{
  "num_hidden_layers": 9,
  "d_expert": 64,
  "router_score": "softmax",
  "router_cosine_scale": 10.0,
  "router_bias": true,
  "num_attention_heads": 4,
  "init": "normal",
  "max_grad_norm": 2.0,
  "schedule": "cos"
}
Below are experts of layer 3 (counted from 0) of a mixture-of-experts language model. Rows are named router (the router's row for the expert), down (a neuron's output weights, with its number) and show model dimensions 0-127. Each number is 200 + 40 x the weight over its row's rms, rounded and kept within 0 to 999.
Before each expert's rows: "comes before" lists some tokens at least twice as common just after its tokens as in all text. This comes from a sample of Wikipedia text that the model never trained on. Tokens count by the router's weight.

# expert 63
comes before: " |", "1", ")", "2", "/", ";"
router,220,174,151,205,218,232,204,190,192,262,177,299,155,283,165,282,181,177,225,199,174,181,196,135,232,242,137,203,226,261,159,194,225,218,155,222,251,206,109,179,116,231,212,129,264,236,134,193,173,164,153,248,152,104,200,184,200,172,193,143,171,176,219,248,146,190,130,198,188,152,116,136,169,192,208,191,191,219,163,270,227,207,184,233,221,181,144,176,173,200,176,160,212,231,225,214,185,221,262,163,177,145,144,178,185,183,169,236,250,197,274,137,221,285,195,196,187,181,166,239,243,183,198,183,212,189,156,183
down0,206,244,206,157,176,223,153,141,231,181,203,149,218,276,145,231,201,250,205,210,218,264,221,231,157,194,252,229,167,177,227,185,212,175,155,170,175,223,202,214,235,207,117,197,240,172,204,148,213,177,176,161,214,223,137,187,233,265,153,163,221,167,165,169,255,181,240,149,218,126,291,194,159,168,218,154,124,191,215,217,161,144,236,241,269,256,221,177,211,217,156,154,167,193,115,241,216,216,154,221,206,211,247,166,176,170,274,225,141,257,168,163,238,243,163,192,258,268,107,244,217,270,171,143,242,245,231,224
down1,190,204,214,261,191,190,147,260,145,197,235,227,187,144,214,232,187,159,208,138,259,194,209,256,284,168,182,184,252,238,165,195,189,201,147,190,204,263,188,183,286,155,140,194,176,199,178,176,234,243,157,215,158,246,189,222,193,254,229,205,166,199,205,238,259,234,168,220,171,202,188,165,193,302,285,285,163,211,104,204,184,248,208,133,140,222,187,215,268,58,244,159,202,234,178,170,240,192,269,148,226,210,224,195,192,136,233,210,213,173,241,200,218,215,228,197,210,186,273,223,181,201,222,200,216,186,186,280
down2,263,161,204,248,252,171,204,201,163,154,247,201,124,197,275,177,202,229,133,206,176,228,241,185,188,235,255,130,202,231,157,200,165,145,212,221,207,192,232,164,233,128,222,181,141,224,235,212,152,194,158,221,206,156,161,201,169,249,233,201,114,124,184,284,237,172,169,138,161,135,141,213,200,224,213,180,163,195,212,237,208,159,267,166,234,185,120,203,171,218,141,214,177,189,143,157,192,276,255,200,194,165,246,171,177,204,170,282,167,208,169,207,188,253,184,152,189,146,276,210,138,216,94,181,200,225,165,182
down3,242,207,241,247,210,208,210,162,174,234,225,236,161,224,216,150,223,247,181,192,233,180,174,192,182,252,123,276,215,257,245,144,286,270,261,200,276,224,204,176,127,187,151,253,161,195,175,198,211,218,241,283,125,199,170,147,236,186,194,150,196,238,258,176,261,211,179,234,223,176,246,124,137,222,219,140,141,179,222,150,190,178,171,217,189,146,193,249,268,294,232,265,180,129,191,198,194,196,211,204,202,167,240,303,247,242,149,185,137,213,206,189,212,167,231,219,188,194,239,218,170,213,168,159,220,220,170,215
down4,196,150,174,167,204,213,138,217,188,227,212,153,253,212,290,267,186,231,139,145,197,133,221,303,201,187,96,260,136,253,164,234,161,228,242,208,231,194,191,203,191,197,162,144,256,184,226,191,236,244,235,213,183,235,231,166,172,158,169,187,157,144,219,265,183,202,211,221,219,160,207,220,260,235,187,245,176,247,203,223,155,247,164,178,151,251,232,261,267,234,240,202,209,247,212,286,174,181,253,241,119,241,188,269,215,152,197,237,237,163,194,179,245,165,141,222,234,207,212,247,217,225,112,168,221,177,230,198
down5,188,145,159,254,182,153,165,205,222,214,209,245,248,263,171,137,165,203,176,252,193,251,286,185,128,185,176,136,146,178,218,175,224,204,182,189,183,163,199,183,194,169,154,180,151,160,201,195,275,263,183,208,237,240,173,222,142,171,230,195,163,174,190,95,171,227,253,200,231,196,208,168,193,200,235,186,206,148,286,169,152,182,198,238,223,162,210,183,194,262,192,223,222,209,223,202,166,172,194,247,168,283,276,176,189,282,188,200,258,201,218,321,128,232,188,128,227,112,184,172,208,176,173,159,153,228,166,261
down6,259,207,246,200,220,181,275,150,306,176,190,236,147,222,214,209,225,137,241,235,238,216,157,203,146,214,234,207,199,154,246,195,176,168,211,194,273,235,244,221,216,250,153,215,171,177,268,278,159,208,190,250,183,240,252,134,156,210,143,157,194,193,188,195,217,275,180,117,201,227,239,135,243,194,103,176,207,191,227,195,214,227,232,244,272,172,261,247,212,297,263,210,251,145,190,184,223,129,185,192,170,233,235,176,262,228,224,193,129,203,177,218,211,184,168,156,274,183,173,178,244,154,205,157,193,192,198,199
down7,190,246,195,177,218,217,308,140,216,168,197,183,229,194,198,215,172,177,195,194,225,257,245,217,205,214,202,206,198,212,257,162,201,178,172,251,192,194,211,161,225,206,272,196,160,156,268,241,206,186,218,180,252,138,194,240,161,202,193,149,131,210,165,140,196,159,232,278,240,228,141,223,192,242,177,124,253,193,207,189,219,217,152,262,248,155,190,280,156,238,230,274,214,159,186,128,254,185,187,120,314,197,215,161,128,269,228,212,173,190,212,229,234,230,277,210,193,287,235,209,178,148,228,224,178,241,189,131
down8,120,236,165,152,170,262,220,167,214,224,161,261,263,193,255,133,206,185,262,246,189,208,253,155,210,253,229,225,179,204,175,268,225,173,149,170,190,155,240,204,130,250,193,244,175,223,218,189,156,171,182,137,185,188,266,228,218,244,246,257,226,136,237,226,153,133,188,278,148,169,218,142,256,160,142,181,239,186,211,164,242,193,213,231,156,144,231,167,198,211,116,137,196,276,224,163,194,233,222,242,140,137,184,245,197,229,160,240,234,155,252,219,277,220,241,208,157,211,207,180,206,167,241,161,164,196,223,190
down9,268,197,223,108,239,261,171,193,203,235,212,273,149,269,215,195,243,138,220,214,184,224,129,238,206,170,146,232,262,147,280,204,205,157,174,248,176,234,173,219,104,193,247,149,228,157,192,207,162,265,189,225,164,184,177,235,221,184,177,169,213,187,227,260,155,188,183,222,208,134,170,241,179,147,293,146,149,228,236,219,250,193,129,245,201,165,198,215,189,223,214,241,295,177,221,182,196,201,164,185,266,254,140,256,197,225,192,191,206,168,228,201,252,192,209,227,191,160,229,215,193,218,263,228,103,206,139,158
down10,99,131,271,196,182,171,162,126,254,222,187,217,257,202,224,259,132,149,208,166,168,217,200,167,152,162,272,162,216,225,192,271,225,177,202,238,206,156,246,261,241,261,94,218,142,144,132,210,136,242,230,183,131,217,169,193,185,183,171,264,255,282,248,185,213,176,189,168,212,250,175,177,206,145,254,279,178,203,199,209,209,189,179,196,196,201,192,213,210,183,205,155,186,149,130,197,214,185,188,204,198,173,223,143,258,149,195,180,216,127,186,153,164,223,210,120,175,168,225,211,261,194,224,169,199,151,208,162
down11,176,171,207,197,219,198,213,226,143,153,201,199,119,197,201,145,200,170,180,188,218,213,117,270,178,176,240,177,211,216,273,218,195,243,221,150,168,152,173,224,205,171,171,185,304,268,226,115,192,185,177,198,156,229,213,262,240,201,143,247,179,263,218,220,250,183,188,234,140,186,226,177,220,234,183,239,241,187,171,142,177,177,214,155,256,229,189,202,165,173,165,197,182,292,237,168,198,183,232,158,184,162,120,179,121,195,256,153,231,203,143,243,93,233,253,207,110,258,245,252,205,179,213,183,270,229,216,160
down12,186,166,189,191,137,166,190,242,242,191,218,243,191,233,191,206,233,181,223,152,244,159,114,149,304,208,238,207,247,214,207,214,157,184,169,216,262,169,159,238,172,125,236,253,169,213,229,203,264,199,251,155,186,211,171,244,166,330,163,230,187,176,220,241,194,137,170,153,201,234,164,117,211,237,165,313,135,242,178,196,203,220,201,180,160,191,171,133,192,166,197,170,188,208,98,233,214,226,194,165,227,240,170,193,218,171,237,164,196,274,246,164,181,194,160,165,224,164,137,157,216,166,212,191,160,179,275,233
down13,134,206,140,140,210,188,166,159,287,233,201,202,207,234,151,246,167,217,230,177,171,228,198,230,190,175,222,244,171,196,179,252,176,281,287,234,150,263,210,115,193,166,245,151,218,175,206,137,203,240,192,171,175,185,219,231,193,297,257,221,147,285,237,131,107,186,201,139,162,230,150,153,256,239,198,214,155,161,201,140,280,166,208,156,260,263,206,174,162,223,179,189,235,221,232,229,163,259,229,226,215,182,189,205,199,123,178,181,232,221,210,210,197,159,262,182,161,188,176,168,168,158,196,191,267,214,174,174
down14,177,194,213,210,276,171,199,258,154,166,246,202,221,176,212,231,241,182,186,157,160,263,215,141,212,236,282,165,199,222,162,162,84,231,144,182,265,211,150,168,167,141,177,222,224,195,175,253,182,197,190,215,163,158,253,200,232,186,162,215,213,184,239,213,212,216,191,193,168,207,152,206,180,179,187,174,232,186,229,209,235,266,215,209,150,234,193,137,281,225,260,112,181,211,227,167,198,226,193,201,160,167,256,289,272,206,155,231,252,204,155,217,189,174,121,132,215,282,159,118,289,221,221,269,250,218,197,193
down15,160,224,283,164,254,283,274,182,213,223,155,203,221,135,288,254,214,212,197,272,211,186,218,222,128,207,146,174,190,174,176,168,175,242,207,142,147,217,215,177,191,212,200,185,193,103,248,299,237,215,234,152,268,183,247,199,170,201,207,183,137,200,202,202,243,183,174,191,248,249,180,216,178,193,241,241,245,164,165,107,197,135,196,222,211,185,235,255,193,174,209,176,208,219,174,173,260,201,231,239,145,187,236,186,168,218,236,183,278,300,219,211,216,196,94,190,218,173,146,218,229,202,220,182,198,154,261,252
down16,226,105,194,183,230,155,193,180,225,240,205,152,211,183,309,189,200,222,147,236,240,253,225,202,204,246,229,176,264,183,188,242,159,250,192,175,246,219,141,218,255,162,214,216,203,247,217,219,140,202,205,272,154,202,118,183,160,201,145,255,197,155,167,114,218,256,229,129,225,184,171,184,131,126,215,222,195,187,220,242,208,180,187,233,238,163,193,332,179,281,249,178,241,223,189,201,274,145,184,159,199,181,258,148,250,237,246,205,155,213,159,229,156,136,208,237,205,224,178,170,203,208,242,224,196,193,216,237

# expert 113
comes before: " |", ".", ";", "8", ")", "/"
router,163,175,169,160,276,194,196,254,226,172,231,149,181,159,177,192,168,219,191,212,145,143,229,174,213,163,96,139,231,266,190,197,179,146,193,242,240,185,137,234,92,193,268,276,229,217,198,187,154,210,163,183,200,192,182,256,173,190,157,253,204,199,207,242,158,213,240,178,241,201,175,217,181,205,193,173,233,293,286,264,284,259,240,207,158,207,248,194,210,198,186,240,201,232,271,184,180,179,202,211,157,136,165,249,144,259,174,282,137,180,197,201,147,208,213,215,176,213,124,261,231,174,209,151,179,243,196,197
down0,198,164,186,142,252,201,222,141,198,214,226,201,272,146,173,229,246,203,115,136,187,165,186,194,142,197,180,157,162,181,196,180,262,221,159,283,179,157,204,171,212,213,209,206,210,230,198,222,271,226,166,111,227,168,231,226,195,222,288,206,196,213,190,145,146,248,209,223,202,245,197,169,237,155,226,190,284,217,202,249,245,302,223,186,239,190,203,136,143,160,206,222,278,264,244,188,172,87,225,193,151,165,185,243,165,214,126,199,198,243,223,247,239,144,249,171,214,148,210,187,250,221,213,240,211,156,193,259
down1,252,182,130,229,159,200,160,215,232,196,228,203,181,201,174,248,131,228,186,242,171,114,113,195,222,190,174,306,235,107,216,154,183,248,260,189,177,210,163,200,208,234,235,260,244,198,127,271,176,254,208,193,235,193,153,200,186,167,202,237,138,199,215,175,227,147,219,159,170,185,146,244,197,197,264,271,159,217,233,230,164,241,183,217,171,205,129,230,150,206,298,175,254,171,249,167,193,233,161,111,189,238,219,196,237,266,165,228,160,222,160,182,180,148,274,173,209,170,210,184,182,259,205,220,174,219,159,166
down2,222,230,190,219,339,161,190,220,205,114,246,261,239,188,159,152,195,226,106,244,139,176,221,187,196,279,171,230,215,179,145,177,144,225,158,194,183,191,233,203,167,159,239,224,167,271,167,241,193,201,252,207,206,213,135,228,179,186,167,156,171,212,221,239,173,163,256,169,195,237,117,187,217,189,199,218,115,219,196,230,194,255,237,139,272,215,145,197,198,208,137,172,202,276,182,155,289,158,213,265,180,228,192,202,158,188,205,256,169,209,178,220,203,206,177,202,136,225,213,235,177,272,215,194,126,218,263,195
down3,204,183,161,205,214,239,201,199,184,129,173,214,133,191,245,196,221,193,211,136,211,133,247,199,182,223,182,144,149,114,222,207,149,260,192,176,120,280,207,164,226,95,195,177,232,196,166,143,248,213,185,172,103,149,173,251,150,272,270,207,242,211,243,176,161,141,197,198,119,173,222,203,212,241,171,152,197,233,190,203,234,128,113,210,192,206,157,179,265,167,206,151,195,218,253,193,166,268,196,204,212,178,249,185,195,183,225,128,258,175,219,237,179,119,224,160,212,235,178,265,188,193,180,240,211,179,188,149
down4,209,201,250,239,217,169,220,112,206,214,213,214,170,225,239,187,161,175,192,200,203,186,158,236,212,222,168,186,296,178,186,247,207,237,197,178,189,142,225,212,241,282,183,190,250,188,211,202,151,190,217,173,205,191,177,231,183,179,300,211,281,159,222,165,194,311,149,300,204,199,104,288,116,246,157,180,134,179,172,221,240,194,148,190,180,229,145,135,253,276,151,176,208,178,241,113,181,156,127,214,211,197,189,178,213,188,220,224,215,150,281,221,236,210,227,178,213,248,184,168,199,189,205,207,264,194,193,223
down5,225,158,212,277,215,166,105,177,192,208,234,207,150,248,161,251,236,162,236,208,142,227,204,281,158,193,177,127,237,180,206,237,151,222,232,216,213,218,193,161,170,155,281,231,169,238,225,140,170,210,216,223,217,206,156,222,167,207,252,262,241,169,168,161,195,216,285,232,168,184,182,233,223,246,221,227,170,98,184,206,186,138,161,225,244,232,240,183,203,198,211,243,241,138,113,151,118,170,184,256,253,186,293,219,250,202,256,181,168,227,193,202,115,215,180,244,191,232,177,288,237,233,173,218,197,198,206,223
down6,203,223,190,150,213,231,272,282,221,202,205,230,186,191,187,256,230,266,165,227,193,240,230,165,174,102,191,211,150,158,153,133,185,243,243,249,207,248,236,250,194,127,261,210,260,194,229,182,87,212,233,231,223,207,237,164,181,165,160,254,226,261,249,215,204,144,168,180,206,93,209,179,223,192,212,183,200,198,157,219,156,207,187,132,299,129,162,210,221,217,151,219,189,318,150,176,185,240,272,179,165,183,195,211,247,190,183,229,210,192,234,205,225,198,248,248,211,152,195,199,234,204,241,232,183,174,165,245
down7,191,169,215,241,214,202,245,245,197,292,170,228,124,192,190,217,172,273,195,230,204,255,169,216,239,173,249,238,122,160,239,128,216,244,170,203,242,229,193,246,261,223,175,167,197,255,226,211,191,207,151,239,182,225,237,176,200,193,222,177,247,253,176,188,140,271,212,204,254,186,112,223,223,215,213,183,222,126,194,233,245,342,197,255,275,134,249,176,207,179,145,141,172,228,167,197,148,222,198,198,204,234,128,188,183,208,211,186,297,218,203,260,234,241,176,220,170,193,180,215,234,219,291,187,174,180,226,229
down8,179,211,182,179,120,244,212,166,182,226,146,164,248,256,244,167,176,192,286,159,250,217,112,240,183,159,221,204,267,215,182,171,270,203,175,177,145,218,195,179,146,213,183,264,217,211,230,224,190,216,117,225,127,180,206,242,199,242,153,214,221,243,230,209,177,145,220,127,243,183,199,188,201,117,167,216,135,317,201,218,211,242,219,133,234,135,250,207,243,231,204,210,243,231,247,258,150,152,249,213,153,140,208,189,210,184,219,222,176,268,208,204,217,204,281,179,182,200,187,269,145,203,254,194,182,184,197,133
down9,161,131,171,169,215,189,219,232,228,265,129,178,127,130,107,236,216,200,200,209,149,252,216,183,122,266,122,219,141,169,193,174,179,204,203,169,257,227,184,154,189,113,317,260,185,227,249,213,222,219,163,234,171,191,226,192,151,156,190,228,202,205,201,192,228,210,234,207,122,220,181,229,233,204,220,180,232,156,187,227,166,172,182,224,215,174,253,248,303,235,183,239,214,194,187,239,286,100,185,116,227,217,230,209,211,160,234,214,222,135,166,261,235,221,183,212,215,170,210,188,187,246,214,171,190,169,173,155
down10,170,113,185,129,168,230,254,171,194,213,165,236,250,148,131,154,177,212,209,237,166,277,192,112,164,266,213,221,204,182,222,85,285,212,200,209,149,155,232,204,230,274,129,213,240,180,217,167,211,234,230,215,161,198,198,193,153,168,203,181,209,181,182,161,220,199,236,203,250,209,277,255,192,212,222,203,234,240,130,187,246,236,234,232,225,233,199,147,263,243,195,193,201,184,168,262,116,182,199,203,187,164,195,242,127,158,188,194,200,276,131,237,194,209,225,241,199,125,261,190,142,180,278,219,179,223,198,195
down11,196,213,177,188,165,235,185,169,266,218,185,204,224,241,139,141,160,188,299,207,153,235,128,205,225,157,242,213,200,119,152,214,114,135,244,195,238,224,234,179,199,242,166,112,226,212,221,229,137,203,182,157,250,182,242,233,200,145,158,189,223,248,207,139,199,192,222,199,204,235,231,276,192,194,256,261,256,221,220,215,203,169,249,277,156,227,189,187,181,183,264,207,246,164,243,184,177,236,208,163,263,236,245,178,163,207,189,180,209,225,189,283,231,203,175,201,246,282,65,241,183,157,196,190,231,203,189,154
down12,194,218,169,247,220,192,187,199,246,219,257,161,224,226,197,231,184,200,195,245,226,229,216,233,193,153,187,222,181,185,226,175,123,279,232,170,196,156,242,184,204,124,63,158,136,231,193,250,189,228,162,202,230,174,188,289,202,208,253,135,214,188,229,205,238,224,268,215,206,163,251,236,133,238,137,217,192,172,241,168,174,167,206,206,202,249,233,173,228,146,203,156,263,203,286,188,218,253,193,91,221,197,176,149,136,186,207,165,121,178,167,151,204,165,212,255,146,179,216,226,183,127,156,226,220,223,267,253
down13,228,139,167,184,182,125,229,185,200,233,158,264,234,265,208,268,231,177,190,238,284,183,224,247,218,223,182,249,157,201,222,179,232,194,250,254,201,214,212,296,203,154,265,242,220,171,212,136,169,242,239,197,205,151,237,227,241,186,157,174,198,281,188,204,173,99,161,224,229,165,160,220,143,155,111,127,202,203,186,207,196,163,209,247,197,270,191,145,196,184,279,231,249,216,203,201,140,203,178,180,181,170,175,177,195,203,125,204,266,178,270,241,264,163,182,150,236,214,205,191,190,221,157,252,189,229,205,110
down14,177,180,116,211,204,173,228,277,182,288,219,210,166,229,195,241,163,181,231,217,241,176,189,167,156,175,240,97,145,190,217,178,228,207,184,226,332,234,133,220,196,124,254,192,259,184,229,199,213,157,164,208,175,258,176,218,219,195,183,210,166,153,216,210,174,197,232,165,203,142,146,148,183,154,256,124,262,207,177,222,174,132,231,158,206,218,196,205,293,166,179,179,144,143,184,233,296,198,222,158,196,198,172,176,206,229,181,243,149,194,215,175,192,225,197,166,175,169,220,264,121,260,251,244,184,256,205,199
down15,235,162,198,203,224,161,235,246,244,224,219,184,207,282,214,208,240,243,127,108,189,234,251,182,190,137,195,111,186,249,203,236,196,165,209,278,229,246,128,226,225,181,142,145,210,144,200,204,252,228,222,125,214,206,181,166,150,212,212,196,223,221,217,222,179,173,158,245,221,151,125,100,194,191,240,258,179,278,166,253,200,181,211,187,168,161,283,147,200,253,165,152,214,181,210,206,260,152,195,192,197,211,140,215,224,241,191,146,214,197,165,189,176,188,187,156,171,231,115,191,279,282,195,198,190,251,246,237
down16,301,230,180,188,165,231,172,260,168,200,170,236,194,250,185,246,260,214,156,320,181,227,187,208,216,134,90,155,104,186,162,199,239,208,199,190,210,167,171,154,162,158,259,173,230,205,216,127,265,167,222,178,236,192,187,214,165,198,273,261,183,171,162,217,169,197,170,247,187,228,190,212,174,241,193,231,181,155,171,199,219,211,251,186,141,252,185,222,236,235,283,130,163,181,199,193,194,210,196,203,247,235,186,247,206,139,164,283,179,201,123,215,213,287,222,230,198,196,213,166,190,119,194,206,259,172,154,215

# expert 13
comes before: "4", "1", "5", "8", "6", "2"
router,145,165,183,235,196,203,171,208,178,198,173,245,141,168,162,208,223,193,151,178,213,171,264,236,281,148,170,219,240,182,124,193,176,248,189,254,209,281,149,136,135,135,231,149,253,199,116,206,169,288,201,246,219,187,250,215,163,234,171,191,180,153,232,219,172,221,256,198,214,242,176,212,240,274,198,182,224,230,178,209,160,290,215,198,279,186,156,162,229,196,203,197,245,162,196,224,190,197,212,136,144,162,175,110,86,200,195,185,223,127,211,167,192,193,210,193,225,242,133,180,248,150,229,202,229,269,211,203
down1,170,201,247,227,204,172,150,236,188,248,209,167,152,200,164,163,157,198,225,208,259,175,160,231,157,207,194,120,208,230,160,143,218,240,185,170,240,247,202,128,182,141,239,193,190,183,175,157,186,216,210,194,168,189,272,148,105,134,156,198,203,105,259,239,201,223,221,200,170,139,220,240,206,176,200,211,270,222,150,209,182,208,247,274,176,153,158,174,174,198,240,137,271,89,232,218,148,132,182,154,215,182,225,193,166,252,171,209,167,311,110,152,192,230,190,177,190,231,188,188,169,205,198,161,214,192,141,154
down2,221,268,240,196,142,213,177,218,173,224,192,199,189,197,184,197,160,170,260,242,123,261,251,257,258,207,210,241,134,292,207,140,240,232,171,185,219,144,182,155,205,177,228,141,217,177,177,251,170,155,163,212,259,184,251,175,189,190,215,180,264,203,262,226,182,220,184,136,212,162,306,201,194,289,161,243,149,273,240,224,232,181,166,238,142,209,179,171,251,213,225,213,202,208,198,284,189,181,236,190,252,128,192,218,116,154,237,208,149,171,189,203,168,169,119,268,231,211,226,185,147,172,216,211,134,207,238,212
down3,125,182,187,229,222,281,149,218,267,221,127,250,216,200,192,141,216,250,178,222,183,169,245,185,186,184,155,227,207,174,249,243,276,140,185,229,153,206,176,184,239,184,258,210,215,181,231,132,133,201,266,229,202,152,191,258,218,174,219,179,120,190,190,211,253,188,258,179,283,204,181,266,297,244,215,167,194,208,183,141,180,192,193,152,138,190,219,174,244,223,143,284,240,272,259,223,220,168,215,221,231,166,142,190,161,229,147,226,179,224,107,163,166,195,201,131,215,196,177,182,192,195,238,142,183,220,205,259
down4,148,177,196,243,195,246,207,226,234,144,202,240,235,211,137,205,159,181,187,197,141,249,217,218,154,183,260,173,259,238,288,203,175,313,208,146,252,183,126,183,238,188,167,279,182,187,227,206,202,225,232,292,202,152,157,167,197,186,236,243,166,206,217,134,210,221,130,180,210,201,236,212,185,214,223,237,228,220,214,197,193,187,217,209,214,214,109,186,217,248,224,180,161,177,144,278,161,199,229,265,205,184,238,207,196,108,208,212,146,201,245,198,162,206,120,199,201,214,126,282,187,105,135,255,149,216,218,198
down5,196,177,155,137,141,185,298,133,209,171,249,170,142,169,179,175,185,232,179,231,260,207,192,189,236,187,206,215,165,208,191,285,194,227,254,174,244,123,216,135,164,268,186,189,247,182,183,191,174,198,188,192,191,285,148,191,187,227,234,172,187,224,178,209,202,204,186,188,193,286,248,253,251,296,240,210,245,195,181,191,141,182,213,204,136,186,218,210,177,241,156,180,204,147,234,121,142,177,247,234,148,239,165,266,222,261,239,190,213,193,254,219,312,196,117,135,192,230,195,230,255,248,222,204,213,198,193,250
down6,231,148,222,232,216,213,152,215,230,224,193,105,248,164,258,184,226,259,275,211,209,231,153,219,280,168,220,233,184,222,159,180,240,167,280,253,133,171,245,134,195,223,200,174,236,282,197,197,154,202,246,218,230,215,191,227,184,271,202,160,214,166,203,220,134,141,187,250,159,298,205,153,109,162,239,247,149,235,176,234,161,183,243,187,191,266,249,175,168,233,258,217,207,262,182,214,211,180,270,183,167,209,175,202,190,120,306,186,249,213,253,205,196,197,197,227,239,157,188,195,247,211,187,237,200,184,176,167
down7,198,161,288,265,148,200,207,252,247,309,243,229,175,217,261,179,189,211,232,165,258,222,128,152,207,154,216,192,167,219,169,213,205,152,237,145,192,217,182,196,202,194,219,221,124,251,153,157,209,218,264,208,182,185,217,276,176,226,245,243,170,211,175,150,262,154,186,134,204,266,180,189,220,184,190,180,200,221,188,154,244,192,178,211,217,220,180,155,261,79,150,161,160,197,152,194,159,262,208,213,258,186,176,220,130,111,224,188,132,178,208,141,222,162,181,189,236,165,190,122,164,136,173,173,205,181,231,232
down8,196,230,147,178,225,150,190,119,181,210,238,225,171,223,155,224,170,141,178,145,247,200,164,128,210,154,257,187,228,156,265,153,133,255,188,261,217,155,224,230,221,148,183,193,214,199,180,110,164,252,262,124,136,218,141,175,141,192,224,205,176,158,273,245,219,191,208,186,239,210,221,189,187,207,166,185,243,208,158,137,150,202,200,151,219,217,218,168,209,250,173,131,185,246,199,251,264,227,134,119,193,206,241,223,173,190,228,216,267,191,185,205,224,170,236,163,210,196,122,164,199,123,173,161,132,145,160,140
down9,133,284,161,234,265,177,139,232,235,169,225,211,171,186,196,179,151,187,176,241,122,172,243,204,208,213,231,154,245,206,181,143,203,192,181,223,197,197,167,177,215,160,95,219,177,245,213,268,261,206,227,226,159,164,226,213,125,263,196,215,225,207,193,182,160,222,201,192,164,169,190,188,298,146,201,199,170,233,188,201,240,167,110,249,205,254,241,193,163,223,249,140,157,205,171,225,230,178,320,203,195,182,202,155,188,149,162,178,205,243,234,235,194,240,165,198,214,129,240,251,232,223,258,300,131,188,257,222
down10,188,268,179,136,204,259,177,199,140,175,237,187,209,184,248,202,110,231,234,190,230,197,189,184,154,212,129,206,194,168,165,200,226,206,211,174,204,187,166,137,129,185,227,215,224,141,243,224,209,146,131,253,140,203,137,142,174,205,201,246,184,218,179,192,167,249,258,149,161,220,156,175,255,269,306,185,247,231,147,218,241,221,151,186,224,242,150,216,195,188,131,304,174,233,181,180,202,239,217,187,250,224,224,160,132,105,128,233,147,230,225,220,166,186,211,234,202,216,169,148,198,198,149,222,184,176,121,224
down11,285,177,156,143,231,227,220,201,160,205,202,176,179,214,217,263,145,128,200,271,206,204,160,178,177,251,215,166,231,197,160,191,177,242,208,184,223,141,197,231,299,213,169,200,213,270,112,233,110,262,206,185,225,189,128,218,150,197,209,274,223,232,223,210,231,231,185,228,157,163,222,216,149,173,168,168,187,155,180,161,145,185,136,135,223,186,196,218,264,190,186,176,235,260,197,173,246,140,219,137,183,229,250,190,186,161,207,281,132,131,189,194,240,249,287,259,234,232,178,158,180,201,197,245,201,249,171,147
down12,143,162,195,233,165,129,178,113,200,227,254,221,250,172,175,243,198,281,216,182,239,107,229,276,295,150,227,155,220,212,181,234,163,194,217,168,210,279,190,225,102,235,240,237,174,120,171,231,253,201,232,215,224,231,212,174,137,161,280,181,236,225,222,249,186,242,192,202,207,196,194,183,172,127,162,177,233,151,285,236,224,159,155,202,181,199,167,146,176,261,151,180,203,189,229,245,174,174,221,189,268,189,231,210,158,210,237,205,196,206,272,161,221,133,178,217,158,188,222,155,246,209,197,147,227,195,260,189
down13,198,199,201,152,120,279,246,179,131,215,239,221,251,214,240,215,206,145,248,168,206,181,222,285,165,257,136,206,221,214,150,210,247,139,250,134,222,236,198,194,214,81,186,203,207,222,303,238,197,172,227,214,189,186,272,203,203,202,178,217,244,168,221,202,296,269,188,169,196,195,186,264,249,242,181,226,226,172,182,183,190,184,209,205,162,231,220,118,168,281,197,194,204,157,167,229,265,184,180,196,232,135,201,173,229,170,189,256,185,164,144,207,223,227,243,131,197,157,190,187,227,233,224,124,229,131,257,176
down14,173,268,193,204,159,160,195,255,225,202,201,225,205,215,194,205,134,165,132,250,170,192,205,272,217,146,226,128,200,223,207,151,185,284,211,169,184,255,209,188,187,248,289,189,230,185,246,182,194,155,214,224,262,234,214,171,182,239,167,188,248,173,161,134,164,241,237,161,224,112,252,162,258,292,193,195,254,233,135,170,208,212,167,210,206,183,148,129,155,166,264,118,161,178,177,195,135,209,194,239,189,211,308,144,160,216,228,228,182,253,149,203,191,213,220,198,218,231,186,203,225,140,156,228,246,256,177,139
down15,185,159,149,180,261,178,204,244,169,209,180,169,153,165,227,201,170,243,224,213,244,136,262,227,138,228,170,159,318,132,189,221,274,209,172,266,245,192,250,144,257,241,193,193,142,129,170,222,194,166,151,155,267,162,234,262,275,255,192,194,142,246,199,214,291,213,210,195,213,86,208,190,148,196,166,217,239,165,189,246,204,214,143,164,219,164,227,213,195,182,217,238,224,148,233,203,215,187,125,191,215,158,142,179,219,234,228,136,179,160,180,243,155,188,228,224,205,182,169,189,211,154,190,225,224,236,273,193
down16,185,172,151,161,187,223,92,267,211,273,184,156,159,241,183,241,221,253,206,204,190,274,119,168,258,168,195,245,167,203,167,114,212,242,164,196,191,194,202,247,216,240,176,191,229,235,176,159,151,196,204,169,164,176,252,146,218,232,225,155,175,209,169,149,166,108,114,174,217,193,234,183,221,240,219,167,232,119,177,219,244,202,222,221,157,167,221,178,164,180,158,113,259,251,214,165,231,282,237,181,219,209,190,189,204,135,140,157,234,263,197,223,239,253,209,121,228,171,245,202,112,164,206,212,183,205,217,196
down17,228,210,219,133,207,308,155,254,218,176,205,230,169,203,246,198,216,132,183,220,170,224,168,277,192,241,229,189,205,247,196,263,213,186,171,136,208,196,145,204,159,175,253,231,216,234,183,137,155,218,155,161,178,267,214,161,199,227,169,232,281,238,153,220,213,172,133,199,211,158,201,245,109,165,202,133,119,186,273,253,253,249,199,135,161,238,171,237,170,123,204,202,156,183,160,182,239,152,246,199,143,246,202,219,199,154,246,155,225,200,235,209,196,303,207,172,136,210,230,225,237,210,164,188,173,149,229,176